From a checkpoint of a small mixture-of-experts model trained on Wikipedia.
Size: 8 layers, width 128, 16.5M parameters.
Experts: 64 experts in each of 7 layers, a sigmoid router, a shared expert of 64 neurons.
Training: a variant of SOAP for the experts, 545M tokens, 8310 steps.
Below are experts of layer 5 (counted from 0) of a mixture-of-experts language model. Rows are named router (the router's row for the expert), gate (a neuron's input weights, with its number), up (a neuron's input weights, with its number), down (a neuron's output weights, with its number) and show model dimensions 0-127. Each number is 500 + 25 x the weight over its row's rms, rounded and kept within 0 to 999. Numbers have three digits each.
After each expert's rows: "mostly gets" lists some tokens that are sent to it at least half of the time; "comes before" lists some tokens at least twice as common just after its tokens as in all text. This comes from a sample of Wikipedia text that the model never trained on. Tokens count by the router's weight.

# expert 29
router:528497503545472503468465463518465473490506510503503534504477491501534480521540511500537483484520447498510509525493547521484481488489475524532483525488513504529480493544443492464501511542499478524466510516530525479477509477505498508491486495461489481499522489485454513505472521475447471550501541501507499499498540516498463475522502510472445503554462520507510512464520519534456472460494
gate0:491479502528511501499501498493470428506492491507499460545519551517524511501515491450544528448511481495548534506546530493493538497504485531533496503479539534506516492493484463465465506519515459483467508452547494528477517497522499503497508530495525482520463484522469524484460511501509508523527512500521496484511473493494450508540492444484478499518501472495526497511466526517467473544520
up0:474483504465471520524500511457509515524522495523485476540452571499534495512512499501512552470520499510469545502515496487503489523523527449530479505468516498487487499492473516479531472479491495504513452464460460529468538510510489479484482517461506487523468538526507544518517514484524449530505534483474520508474552482497548497515526501503525507559519518493522479488518534489513492506493
down0:481490421451531475503490461490466477499511483473524497482527470493501487484529488484562489498531461467508501482545466496489461512516474477495523463493534482509507502490468489495519482465489489522535481472480496530548517482548506483505486472510522499509404492541486507520553529529505489523504517527507515498476507464495505518483503518515501504497518503487516511541487522500469469522521
gate1:494468528466507483509512506502513456515513487499517494465526525489523529491479532513558488501458482511489466535510496484517539503484450515520493451468525518499481498521462484540478476482472497486516513484567491485518527494528480514476518521497473506522489508445446494539453493479482463494523511509532468522481513511495481522478443542488490483501539483486512538538463481479470479508467
up1:513543486508529494449508477518487498487503506525507485485513509547486487531454465525476497470529495513517491517521500479488502512436494501463475485490470491492521502486512474508481503498464503455506536511499465512511496481482521494543487521466508458532541473492496494507504522478504430486509502512457540522516548496465525447467481553460476527476460471511483554497498510520516506461522
down1:499536545466508504467513516516522520497489486471511492506517537523476473503503524519491523505431512472506511528533480468509486521552516487535515529483516498537469517497532519480541487537464450498516490487493501504488487542502509502484485459496509472504492481489509505448508499482527470515486499519508463483456503500493473552567510469528473535495500468516540458516523503545492560492525
gate2:538499503512511517491464465551544449552519482501484470509522472510525518469495492459579480470472503522477571527497486510500503477503514494473477506506505540495489506533452553529499528501509487514474507509545534474512514520482502470459510550516512521516539492472476462527503505485461493510529461536495487540508501499492498464489485485509511505533494513481513519490504527480498474489502
up2:471460529495497497479546516520495495515502481511517500464517464514471509535512491482470489491508531519497532500511501506481492473533524524467490542512482534470560506507499526488500498490484473470504530519440459523475534504458528460483452525477467513515485526488485525487494496500504439490498512488517505492498556461510454477548496504499555499500492521527485516570460487502507460492499
down2:510435539530448512504534504490476490527470512504496460521484526520519513474454504538577500522480448496458508524533477527489494519496519479496489511548488513554501464530498532531494474461487520519516424559497466476534475488484522496470493490468482500500481506488507482486459493487506505491508516495529500515514487531527495468501486486503498480495535516509510516499471493463523505494502
gate3:541479526523567505464495468491489441519519464504471483458506520496511528538484484536492462494505476473505516518502482484508507506506469509514510511517505477467512498512457518475497539499508524493461481463519501466529466516525476532522464513504547511507507509478495498547526514470490548510513518551517504516514550501474488535564491477504503514517535505472488537494492534453481469471486
up3:504510487536509451472491506480495498476512532489483533495471519517520513494555531505510509522521486483486514511490505502473470499494481449524485470467504489524497470540485508475525499509503477527465534470475507477528501516474537521503535544510544493533535478485489517492477482514462513502487538481557471460475512508494497474531483456531505522508499514498483517486531539530454557423479
down3:474510478506539496464530510511503538513519504513476492539543478472477535502511483521500486512522509501461504505487494478533432521535496490491530508513541461502499490465493490506494518501508522507503502497460529450509523493467512539525489504472497480461511482562479485508470493524484524471468481525512438546514491493437515481534497457513484478515514516511457531467478517483492564499508
gate4:514516501477450459522522485537495509510492503494507432453506521510493479546505530488525492502487523442490539475479524511504491494515475516512524491469501531533526519538500497512525503572507506511472521522551463490493444511516512473507534461483522505476467514501487463484536535470481469511523510497482516449504485529495463489471496513534469488481464511516474502512507555514499515498526
up4:492469503490500434509493573512516498457520512469464501520463487511497480500539521490547497502453486522513532490527453490517545509530478480460494484506504521491543485530476505529501492525547497491488534504494422512501547459525474536516515506513495536497476495515500497506506522465489477482482497476501466499492492470541479524532529521514476505532514535493525530522507484540468498507516
down4:502551463479471451496489479464507515490482508516487506492504511498495532484452517511527425495490488465503504474456500475495546519456540476530466504496480506495535475520543533520503550504493523549471514497518515461475475526492490523492530494498450524540500484507500502504490488484510510484532485498532463492522519457512507467544472503476544465510503469479482489551464518510496523511500
mostly gets: " political", " financial", " cultural", " economic", " religious", " historical"
comes before: "==", " ==", "===", " and", " ===", " career"

# expert 6
router:521495496521502571480546524495464513507512491533513542549487511511474491520493505473520514487498513526489448451518500496515518480528508492504525520523531501520467509505478527523458499506487483458494481534528509479498506506523470524546462452493488488472513501512457508500519528486491460576502523504493497499492523530462482487495445529473487525490562469503509507479503459527483534518477
gate1:477521470507499554428486512495498510518468501533500510517508529512460498502494530473483537506555500490543469460489500477469560477535481544551514501515484491549472491533483525494510523461474508462506500485488502515476512495510455537526503496474476503511495542499474504484529512514533492488501492517501472508473491550500523502523502514487504527489567534502501525516512519483509554464503
up1:482486482537516513464493512519463504459523519508541537462478502523497474515536534515515528472500494507492494528499495460494484497518546510486531506502505512490490481474494557533491508472490466511487510490545499494521480466504483450465482460517518538484481536468487521496528488499495491496564498474495522482433513501453498500496513527538533479511471492539491498582467471494515492480491
down1:539497521482498511477482499474499491499503457538492495518526486449507518466504487493510535515541505519498535490448530496486517537496445493518467535491496502515486501538510458490512457533533489498516473490538493474479484524496525572496521501474497489460469494504512501480466489463491539459495475521553460485506532488540525524519484476500479511503537522503475524473540496506445499489544
gate2:489463525544534542521508512501494482520471507495491516503448489465502518497488455515521565533516466506526490508518546514512505521515481500484495447480490504526495524536475494505519509491496500487513498527483529498539483481553479506465469507524511453486492493513470518496547465474508498554541482533505508503493511474501457480525443506517501479555507518467534474479490486474470531498454
up2:487507495471465554523509480520512487499489439514553515449494485499523525537513492495456501447499503473506502494517474496495473535496497520489493514493559473500546546510506520502516558503527469406490512485507494483495482501464508510509477480523494468509493479503461505500509492498492485511496528516563499511492493515472501481554497519527488485443491521522507472506533492481534472487493
down2:478550482464476508451516512485508545488502542492466481473526475496434486517537522510500505469552496475511536515487509502458456508522528471541484495499509494509478515469505484478495499524491512526466516532497496498496508490539510506570497478520488517505524511515524519451499489495524523532449477483503455488543488483514532520447512514509551490529535475487544501477506508501525519492488
gate3:532508510501527500475494464451511517502478558531515489544487490539529518525510480542476507493480517484503473492531533475524508518537498493512510569523478510477513521433520471521494493479519565474514522478491480516500481511480481473497499505517494479467534448520480515512490487462498439546502512513523516537540519480483493526500520510519493490495482474503478533478491510520457474489453
up3:484506453471515510504526495504484473527464491502435511495519536486484473514490515493528511485536520532476522519479473452512466503527563527488482469497526468485455502538460497501492512524504450469524451517517530491504520524478475533507475431546541514496487524462533517519503464529449519493514492515491481487484523495472525493478499498465491495498542509521503483487505469514495510467503
down3:542494547501511518489506470482518518484487523509527516487496506438462547496535514499464505522450507510519467523479511507466491499447531551466543480525487512466479495462525490494524496509486496542524488473520519472518510482496509466501491521485495492479515521431475500535491478467484496486516487523496488498489492476521536481487501528496476551507548468517495462498508437462524486502460
gate4:488457520515495522487494496493521508508512477484503462519476483502528496534499506450467523476477491449501510489513497507519511485523501466505529472502449498500481488526533476504508498528473471511523470509506509523506491480475472505515496504486525533468495494560489525536498563463525508527502520553493485528468519563512457542541514461497517469442529460510448483521504526527477521524494
up4:497492503475528495496516524527479544569491524524486487522518489536488472516482483524454528476462519487503503527497476513512488528478542488528516497472493497533486476551528476548490531491520506502499498570474526523513473529447494521507497510498517510487483530482483530508508530514499493515524485495466473522499452491517499554484506507474475489481510443526445458508475501540497466463504
down4:450494497532492506476538460525494525472447493485496544538490454467569488504494502524495508474526490486517478455543488521512518500520491493481527479491485501521481512569510495534496487499454529503510475525509473525497494476497520473474521496522516537492503481512506528521479488480513522506459541469545471491484512523490452499503508535533505466498523526532506473525533486478462551507486
gate5:498483511514499526524510516513464508534499509510455515514463483490490494504503498497566497494503444504525456478491480520473462486553517478559501473489491521539530471529525512499448490499483530440484516496497465474511458536490461503479548513503483482482502495524494506500506511512489531509500492508457464460523500535551478538483497547515450507538490512499476515492491491541513517537501
up5:529503495549492458475477485479548543455520493504524470545489461502504506500485493487487520526534492539485511523536494483503521504468478455474506480521501527488519458523504509515471448537483534520499504542491480529472491506490490492503482448546491457497486495485472505491450496511476508429495532486491534472521496479503498486523527506517457506487515476449482495523532503482514549505528
down5:490524543531520488523494448529482506511445510504488486501483475467531493492494492500516480552514463488487482503509458476524500504519510481517462491482547474531517486502501496540495464531513464500494488553491477511541470459467516434485463511499520487523543507469507483567482531508487574478498512491513497529509467483504494467495487503521503507504488494510487517529471498507459548498471
mostly gets: "ia | ", "i | ", "er | ", "o | ", "a | ", "an | "
comes before: "1", "2", "3", "4", "6", "5"

# expert 19
router:556499533529522536524529512471460508491514534524478525525511524538519480474496473468487505497508526490490453508536525498509507495484495536477546520476513480483487486503452545514502562551479477477527528459520489470487498481507491507528511428470455491504475535489472496494495527496515492482522497519486470501537504503498485491517486475514454558478502481485457494493540490508498479505461
gate2:506496465512476486490539536502482497491508486514491487493462527493456496507458504496496472475504512447498486541480515452509519465494451489466463489491486559482492486531529467508516559484515491467501474465516490527497512491506521488502494455501514500492513482486446505486523453508532500523501542487512493514508513491472458462516504441537449532558519512467544518517514496477499519488522
up2:521505487523530564494526471471493494509492513537505494468503507529537536509486474525498434489497472453458518474524478493526475536512531517546484531481477518515476504506480509487520515498523488508490479508446472484482542473532491489516501492565553486542532502535466489515479572500494523506450519520493521498493513511476506467486512524539483489490483514475507502491475517507505480468520
down2:502513513511528535471474499519446534447497494512471487456505485503469539503511505482504500473475529504524483505564509506505502503535493455490518493515519550512520526472522494451499511477501460534502472501444544506472538500510522494525471489529462490453481466564547479483527500499482478514497496493479493502518517514514478469522544476472522454496476507522497492514496528531486505513544
gate3:515533504510442498489470500536479503527553536496515515466512485510507508492519526506512553482498469487513482489485478492499497499521488508480539522495516497509454476482490469525505532527504530474510488535469482466467509470515480554503532486543482504461436507514588493498487488504468498504484545502508438496538513501485487543449476474498512499484508508517486542512488519508491524507530
up3:502519504490519509476487582487492431528492481534500494510474488454453513490505518480536534468523523490543473520472509537524495499497506498521498537530492500463473471489547511482560471474511453505495472467512496509502488523489485456465519498453485479526507465514533479542466512478464503512519535501493508525518450489476514504495488519480532511477510514465502528474508515520500481522494
down3:533488480517512491553503511541492517501476523504458501507500458493518528487466472529492504496522468448457498518495514504459546507518567513497498457524505484487509529483484498520499465505532458507491487513509494487516524490498494549497530492537507515544435502541447527541513514474464526535511477543489495499515497546527530504489507453524512503506466533470526498494505499531488475496491
gate4:457551525492537548525489506487535503492515518481512533499497484492481466476493464498516482532527479487493496553519511513473490499468484495528473508528484468459521485499478510465495494507528446469457479525485486520498474516495527546475476469528505493463505503455449498461478521431469512511485469492504559503526501535475494518504510496492477518487489550505509524495532456482499505525467
up4:517508523462507488522533468520481543516474462505540504549478481473439497512512455492462478469522508512465491498467510469509480500502550486474532537535493509485490519514485476544476518480482518447506548501506488507517492530513482486526535473510493522497541500454487515548498482491517489503510544535498492506481439501524490533506522498455515516501508482543463486468493533516494480469495
down4:545511485511568481506470490479514494531522481505486492530502486502500502504504549543514541481475482533469485517447506488535492484510516478518531480538502528473493466490507489497477512488527475483481548465517477499480528484525508523533541508546501503490492516532511509545506514517509495523524486466527465522468475484498493513519473494483492453504479436500444490511532558527494459502462
gate5:492484557538468475495479519517501458481488525473498512485499429519506467473503499514515470537504487518481534483536505491510462533503469488510493518477492500495462515514487497536505509446523488488483475506509497534517533514495485510536517477541485467499494493472495522509478544532523432559480507539488513447467484489491491470493455527525494549477532486500494536522492516453508481495496
up5:447526494509486520521513475515539525496489511485510527480473501476467483521495465493425496480455482490462518516555509489470489513515493536477483523526497479493518488495503497483500520556466511484498500524478488482480524476527519441477545539473507509522473529529491480502506558516477539512517503528505472507523481496563501473517460508489510541505454519511517501441491477488511516493484
down5:510502554459517539502486469506482485506503508440509499519458502494506528494504478496494514504487550513537491489504501497517548524505500506465564477486500498478470508476505481515530515554503511453476469538506512514441540510506512466503485512490454487514514467448509505495478540527524440534508463504446510488534477503516525530485550517486504511490501505489507458516537529504504484510508
gate6:488453538522539496477484540442504522503526492522464477483511508502486474488482517516493523460522502488540501502499488493508487509504551500472517518513504464504507500526514442516477492506442476493495501509485484490494490516503488495514464522525536494518513516486485493472481499535472464527504483475470552535482539529517427507478537456504495522517473480513468508519537420502530499530487
up6:553555524482505508518477445512552490477492492517562433514505512507510538439489473520478521487510491513526521478505518494513491532518508452508501535507495499503545482454508469525480518459493497493531470461488466539481505507492493527462524484483508490492513479478512516483507477495517477505481502503505539521527525497495488505500505436464536494521500488510534468501562478466504502519498
down6:489488475511533497517438477507491489498510536438483470528539506468504495453513471464479504526513527505457485481555548504517491475526489499488483525521475502480537487482472523505474509526512550487503461504466475475504490516478505525508512502526544493549517521473501504523481480515464534498493525498531496505549467502540502473476533512489493519549459511476490489543522507489495494552529
mostly gets: " states", " forces", "ians", "z", "ators", " members"
comes before: ".", " and", " were", " are", ",", " to"

# expert 23
router:523499501509513534485551476502519472458527533518502517488487528504528502485481478500514543487475522502498503503533518502491499491476521534536514485527495466507490539509509509470477516545462455511472505458538501478459497483568491495509482460511451513510482536494458510488539507509543504491490503498535504553528494519481455457499459452489448506486502481493485496502523505513477518452461
gate1:499551480490505526474486482505479506490499486582491465519513505490473493497481505506536541495508513482467508491486473490502440517505553461472473483533536478510512475467498509495497530511478499491515474471564466478488467477498503485531487536520519518543500517490490484496530521532503537499456483536492474504485501537491500478491505463539469495537464499475489503523477526495447521442477
up1:489529498512486545527524490461470468519484518473510482484479475473496472503530507432493492585521494483540514515506473547503497499527484519509533529509486456491558501513542496514474492516465511495497508490483503500492492513459512525500489482463516491519511532499499525532509484506507496521495464492542523497527518491494581498541478489477481436498492495505503511483525547509480473470533
down1:486532499498501455476481467458501461489483488493471528499480508498521525517508471499475453516464509493501495498473490512479500526446480519539520512509500521531553457501514497546516443503489538492523486534555524512502497518485484502467519511446500538487536510482523488481505538501520540540454493513497535491507498482512505554464499491461518506512484505472559471478478484481525499468532
gate2:502500506539529477527552449467510486474506508531529515471484455512510500480485508474504501524474533489521481499503474468524495459483514487502489523501554462560520538483524456510497485495530485487459535499518472473470507508490528485524483463494539520520474547529497481493539492540484554486504485487491478491508510462483426508492476517488477526489498508495464531483517508524452494510481
up2:528509540537485510568533498506474493500480542478543456538447492460533491509536536498464493485523524515513484511458492446538506492536470520512478518505500498505478512500503528492518496526506488515480509526513459481491487499513464484512463509492479511502495449492524491509493482495490537507452496453547481478468519468523491464432505520496537495502490550501499521468493503513484495497532
down2:461510501473446547473527524455533532430509532500485513491516526522533504527492490472513556503495518490484501491539467473495492472466526516510497484467494489538476520475472482512471508519514514481461464475442503464498527538463477498464543532503504484485520472503504482489513496501487507503473566485471535517501490514490472468500514494466480509509517500511543515552500525512493485520516
gate3:543540498531523536497487486504515473442511497521496496476501525490519469492482486507516531496475515515530495539534497485491528496487531508491497504532483506507488511483536492483501508533497470522513520501522479494403535518518520515471467505498468510547492477516476475485485510470546459470488490494446512489529507480477438487526470501470502465532492463516453500516556457495488512491489
up3:474455496502518491484525504511468487529503472501550491531483472487490517569548512505548476493524487547492499537493501507479504525462494500488520511462516480533499534490455529496485447505516519525516505493509492533519494554515558527476467506500513474523475532445463478514471478498504527499480506468499492476491472499524497509477484474539546501532529504462524514521499563494508499496506
down3:506505471501544485485501518487471521473477521515527458481535500470488508468461497491500475484465469509533510500484506516481500490510529500490499539497483548529509509494473499503513524495433463493489527495495502486469432548514439492531484453520527522502477540503547502478505508484554520496506534472516497477508539512545480458526500499520516466496486528521521450482501521531521482508542
gate4:433480528506525516478465496523480463518513513512513509446506469500467440512506513512513546482514492516491477459488539471487443514495523442521506518514528526495524548471492492523482533532475497479511511477506535525501522495540482520502524516482519465498471507489520483507473534525541515512506487479523504507495481515514497449515512403503504511488516482523510494496501530503465516493479
up4:483478505497561521475521487512501508522524487523515534507540516485525476514514466509522518532504494511482513503459494474470503513463525499512495495502450502509506514497464453509504494503505493549478537484502471503452548496525488462502510464580482466531477541487486496507465561491498495538503508515531472519499529503495524460539536499505528485560482516462510495468463520465510504497512
down4:486563456487518477538490474521488518470490518499500498517516521494450518470551510478510488505481545472472493459461475484479493500543485501531503472519521557504502530511554491502535499529517483517505504501531476500540515496510505510513467509468469525518515484536523445501495477534495562476539479469511512509494501500537490492476529483517460479540467493498516511512460514488491499444513
gate5:511470498478457569538541513534515516506508485527486541523549544491475473504486457493504536491494491503484504469548521510517485510510512542513485495482481515469478512508501478489487461533473563467439498466513509515507537465545522491527510499485503511494478482492471523511502486508524531557445504487470457513510497499503453490474522478479509486478459468497489474501482502510480505498486
up5:457514511485487502541523471512479515477509507486494489533496473494505471526519524523506466519498533492482497497532493497506479513514476551486553566476512515464546525469555489511505505499477511494499495476503467556459488477506543518530502520460509482489520543452455507467493494512495519488469512466549525503501530549505526460453529525537515497484502499478496483464465513477511507491511
down5:473514537495505519455517469494511515517475516509476510450499485507443500487481482526505501453504469510505508504464518473497499517489488494562525530536526505506534514533480520543485498457510492442505516488555480532463482509536515517517538497490466522498483516488489491475513460481500509531541494466529529478505477539511470520506506485482516482499450460490459493498486472465461448492528
mostly gets: " law", " education", " Law", " health", "hemat", " research"
comes before: " of", " and", " of the", ".", ",", " in"

# expert 30
router:489496503546504516508490509493463429526505489493519503489514517512523491565521517498514529468490479521530465524499507493532475481515527506487493514474495472512510565509494522513468488534455424514473506515497486464513513467462494475509513478468513481478549522490484542488524525474511505499514476502501462514545513491486490485466488532513514531484499478462511435503510465558471499497510
gate1:478517521482505497517500473488500498518455487515515495517456479475452490491510494551540524494459448546539531501502498482494471492490502501500566479512512503487526494524468525432487496544453482498508454496499488526505498448418479476507510516475460460503494499500514506466484477540467501465528481492513471488475516513523496510477495483506494483487512494536513480504496450532483523496495
up1:509527513510502520514487482538510482485467502552477512498496520478513507551539533527519469486521507516518476529491491472534526489534527520508450474479488531511482513476455514520519504505505507495513550481466495503491466488460550455557505501504487472446504484478525534526539549508464492467473546510514489499512494543535495530515458504505524436482490512501513511515518470518508519483502
down1:533510466496479487479477496499513480502484514514474499455493508444518486531494503537504507477519442526522505480489488486477493520512532474501471514487507490498540453507506498529527495489485496522491502489504509489508468510481502497483479497480450502473473489486509529438514461537523566482557503541542460495511519462517469515469466522472509526475511509493483465456458522464551481544499
gate2:476517507462506490514497515492478462499526503478488483477519483490543512541477507517548464475514482537508493452528493492482486450534493574494505515439488485568472485481543502537481532509485491504488482490512463493520515469495523523526511527450504503504526556492467515500493511496492498485522507524473483502526530497500558498506514531521522492475461492484535509494508504500504558497543
up2:501497513513514525512502454474530472484552483523512462549501492485537435540501515500475543536513474465480523473491495496534481469498521539529528489506449523485498460469518485503525455495486483520463534479448480531468496501524473473485502479515461541471517485522506480496493500509507495460481528506483515491474503533510495478515567534491498484527507542502505481494504528488500527484536
down2:469524533510535505496517505522501489462473445477508464515525492413542493465482485532509508481516513522519501489512516479537526485493498466499528511500533501521520522492497510487506516546476479491531468514506505473472534518496503485512483530461516489481521505486506521433522485508523490503499538509517535475531584496483482487475477492481505518509493487550529474481529460483521506541538
gate3:463502498511457520489495480494528481511476523514500472514539491496512537506486494533524515508477532490480494505498534476515518450470535525516498469504518494476506491470516490548473503480450536502520527519494487491506514530514470464527468482496500507455471507467438538494492514455497467489541541500502508509545497468490557543477499500506516504525439492486505444455477516513479467525477
up3:509508426510551532486517505536499441480562479479463509496462510506548519544502495461510489517514512455495494493511492514466434531512491470489532507493498519494467496507482459520466542466472469461474509494515491501534527505505458528542484518470520523477535504494523524500470517498551498510502476482510484499473497507514465501495522508490471491523485496480511479464486492521512517507541
down3:494507489531510496533547481506474470531505515515525491475476490459516537508476483505503527501524503499496561456477478487528455485542489542508501499472518492504534497528480492492497512475504510502493509508541520470516522536524498501506525539496552507496527500510498492545515481507531523453450443497510460459468517456475456479534477511495481500508502436493484546497487513517516471515456
gate4:466487496539528532505472521498546502488495535510462521527489520485514499493494521504551489483543447580523524527503490519502473483492558502548546485486519492537483511505490517519493544487511483475488456504537532535499451492531546488512488498479491499521519540501482509467481483490486481483521486497479498492464489516495490499526473502503505510486517539445493443483557513497498517496494
up4:496474512528491503483462478469519499513473489514495493510541483462542518512493541489508512504495527528529518454483502494487513498521532552532500470531508527466503511509492469479499526483471530472531525470464503492474502496497529536524512516553524509500459552465517488496466512448581519507552511508489519521483504520478498489500525507468516526560482501493513486443485489490467526483511
down4:531487505521495518445473504524513532507528501507525470434553528503489480512501496487493498522460451441517532526511518496521505496468514517518508497546512478543498517535524530495491503475520524472498507510525490502469518513487502533455462486534499490489481513483538510541469527450499527470445518490547522495494532512480492489471506502487497533529531489483499455462505496559511516492520
gate5:488499500550513487494482487489540459516536524462510496473495485488518474506546528518500530505471486528547508484499468483531479501509482535514481500498495497484510469503468505538471513521430523519506536510501497534521470480535434473553524511523520498499461502483515547500463548522553483505540489473500465517494477510526495469495501501481521512470536484508531499486473484545459513501516
up5:490482532502498499470541471526540455526524486501476517455494518489446462507539490547468476501530488468510524502478494512492475497473492472503525489504525540494493511488498510537516486519498476545523485523474489493466530510535517527462534520482536511512485493514475472517507530518493472519525469457500529505511515522502511438500514516473493518500513479490538551477499511557481457485433
down5:493530566479471458455483473531483493491511555492512471476506505440494537521489496483484451531505462494494522500540516516480507469506532473521456481519460485481492513513482487489478492510527497461472489510510460475526482507527488516494453497526505479530512507445479473477490567491478499536486516496495511454517472536466501514511458511506510513525472494478478487479516473494521470528518
mostly gets: " million", "%", " crew", " billion", " cm", " kill"
comes before: ".", ",", " | ", " |", " people", " ("

# expert 18
router:533512510516435497489504504506501464477504500501472516486499516531504470470522474485529496476492538506511465475477501504564520477501456517467507458484483495517480506493449514468468584515446496488477530472524501477500483498518514537516486480448505478521485516469504489488497515474527490519484540499533472502519547504482489491449497502517505455468470467515460500526506515504500545475487
gate3:509492513460525530443479525504500461479482477506524480461529483523497503490487517524478534542530528483466480542504429503504513483522511491487478507461481529495513494458479506465505503515523506506473516476494490504528528526475521558542470439502481467496525545483487490472516488501479477498509494487515498507482532437464462472504494524507505480557474481523492490472536532515504516489482
up3:474493522506466487525516468485510526478525499517474533527485470476480516544511503469475523483508506483521496477467493458524522514508519485488501508502480536484516498531442497480488519525489495538499557524498493512524535539517460499448464474472475492525499503466530541535490511532457489480488464520498493530568475526476500490499525503539487519492475488489471464530451456508466491523529
down3:511517503549502502545445491459529490478476481499542489499458523505475492525516508477494490515475501492535481502506496531460490463544510548533524457505515518487515510491537504522501542491488464485482534479511509477483517500467500489547541512574491509522491504459519493484509493452489482490519489541501523472503515482502518492503510496500493458462531479469545490488541482499560543484511
gate4:523511497466555554458510450514463464544504512508489521486517468540505508519477550493533478494532503498515511467529499533529489523564458533490500514480490487510457496465500496508496454467504492502518481469516466498439455498518476514500493498485502526534487507525480506502475512510497479486483483525488512522492486504514490493510534517525493520502442491529482437514485490501524484539452
up4:498470523507456493508507477525492520487495477492514465487489515493496518500541546526504486506525514473504502466490490486509454497509548529535509492469505488535510504490490515522539458517518485519481485491464547520529445455490473493515525485530486514434506552485481453495482519555504500497525485481479498497490456494490495481468508443491500484479532477515508535476473491560506495516564
down4:527509501468488510504462496508482530531501472458517485545515483552496512503537509507493490485500573530419522491488510487528548505495551515488472451445494496500481500490501525499518467476477451516514514492444494484516537521498503508550503521482467469502488472530521527467529510501505499486546467515502477486528531509474506527466498508469504475527507513494476513463511470501508520498490
gate5:460459540505475497455503476531484538502501488529462514483519484461506507534472490559497493470472497524507529499495479486535464458533509466507487493524465537484514552491490472536528545518476532515533490490489505523522531490466500522474498486464489495525505523466510476507472485481508516539520511509478502497508569499491517471498471519474485413512523487514475514487494506524507526513489
up5:512473482480533498526494544464493542526507544491495509504527512478527500537508464508537517454519487494512488509507476523526527490540515504494535487501514518433478532470498465528496517519473533472525516506502472506546492461507481476470501466475517500497522491460485495509449448509526520510542467500524535506459494502526489475486478551468492494485501547462457516507492520526477479520536
down5:442467514496501493488470447525481544512488478483511487485524491505493526503500478478498484530513488537535530485533442507508455490473467493502522495465494486501489489472466509501533473433498468506529489522508509534518485487468478546504475544526510508521479513495479549516534487544456464506466492522492522459496516458514522557498513515551477505484491529514465535517500501501498515490503
gate6:516524522505485494478515513493494512512461509519537517479464513485496502505478498503533475479492501518492495462502531512497494511542509485468488460465419503486519506513460521537462505469471525536520470525523481539468471468476504497474536428438498491528464523479484474492470501543519497480457472484527466501496509507483481480504531461474524561493492492519483502518486485493522499529525
up6:490526515434503452463461484492502520490460478485510467518494483533518479500499519486490527524466508527492510489522518490484539482491476508511470507476463489484471496467485501566460604533474498515500469550500485524476474498490522520530483491454501515492486481500503504502516515514537512507514488499538494470475542509512500517471514500504498504511463488492458510520532490483486464560497
down6:510474470485488498510501492516480512492465488545506518549526471488494444536481451498499541508529479536469505497510546513510495485472520503516498518486503475482496475482511534524460486558523510482466483516487513476532547488491463511470516461560484524478510502518495525503467487534492533486515505505455530488552470522523494484488516535530492487525511508530492484490565511512489513559505
gate7:520468527499524474502501460504469512514503461494542500553491538503505514531514498452512516478447541538485469557482495500549534498519470511484537495509517516501470505494522545511513517486509505471529493519496507483486483496505521493476563478470533526508521479490461431490513502481535477509530532534488479508463521492518472486489521533502482492478497506501437495531506500511532495459469
up7:495532480498501521509496510487535522467509522507503464522528470473492485461499555545495532528493462469506467466526482483495481487474495483544527570452464542515525480554503479506520500502531484520497466534500521531490464491494537502485467502500442496540526510516496517514503507514467491496486535516549509542519502475462497497495485481528471504509485491480483510476542477533534469487486
down7:539450531502528544501505481491485479479546501546488540504514491515483509507485479452520490492458484522498519494451497520555517542502488489505498492513527543547502462491492470502511478487511487477490476447530492555457518513491518474471501511501459492464528468509518528509521521446517514505487481505532510526465452461536509504540481511486519520503520503531504473519529534502471484521506
mostly gets: "–", "/", " – ", " to ", "', ", " place | "
comes before: "1", "2", "0", "3", "6", "4"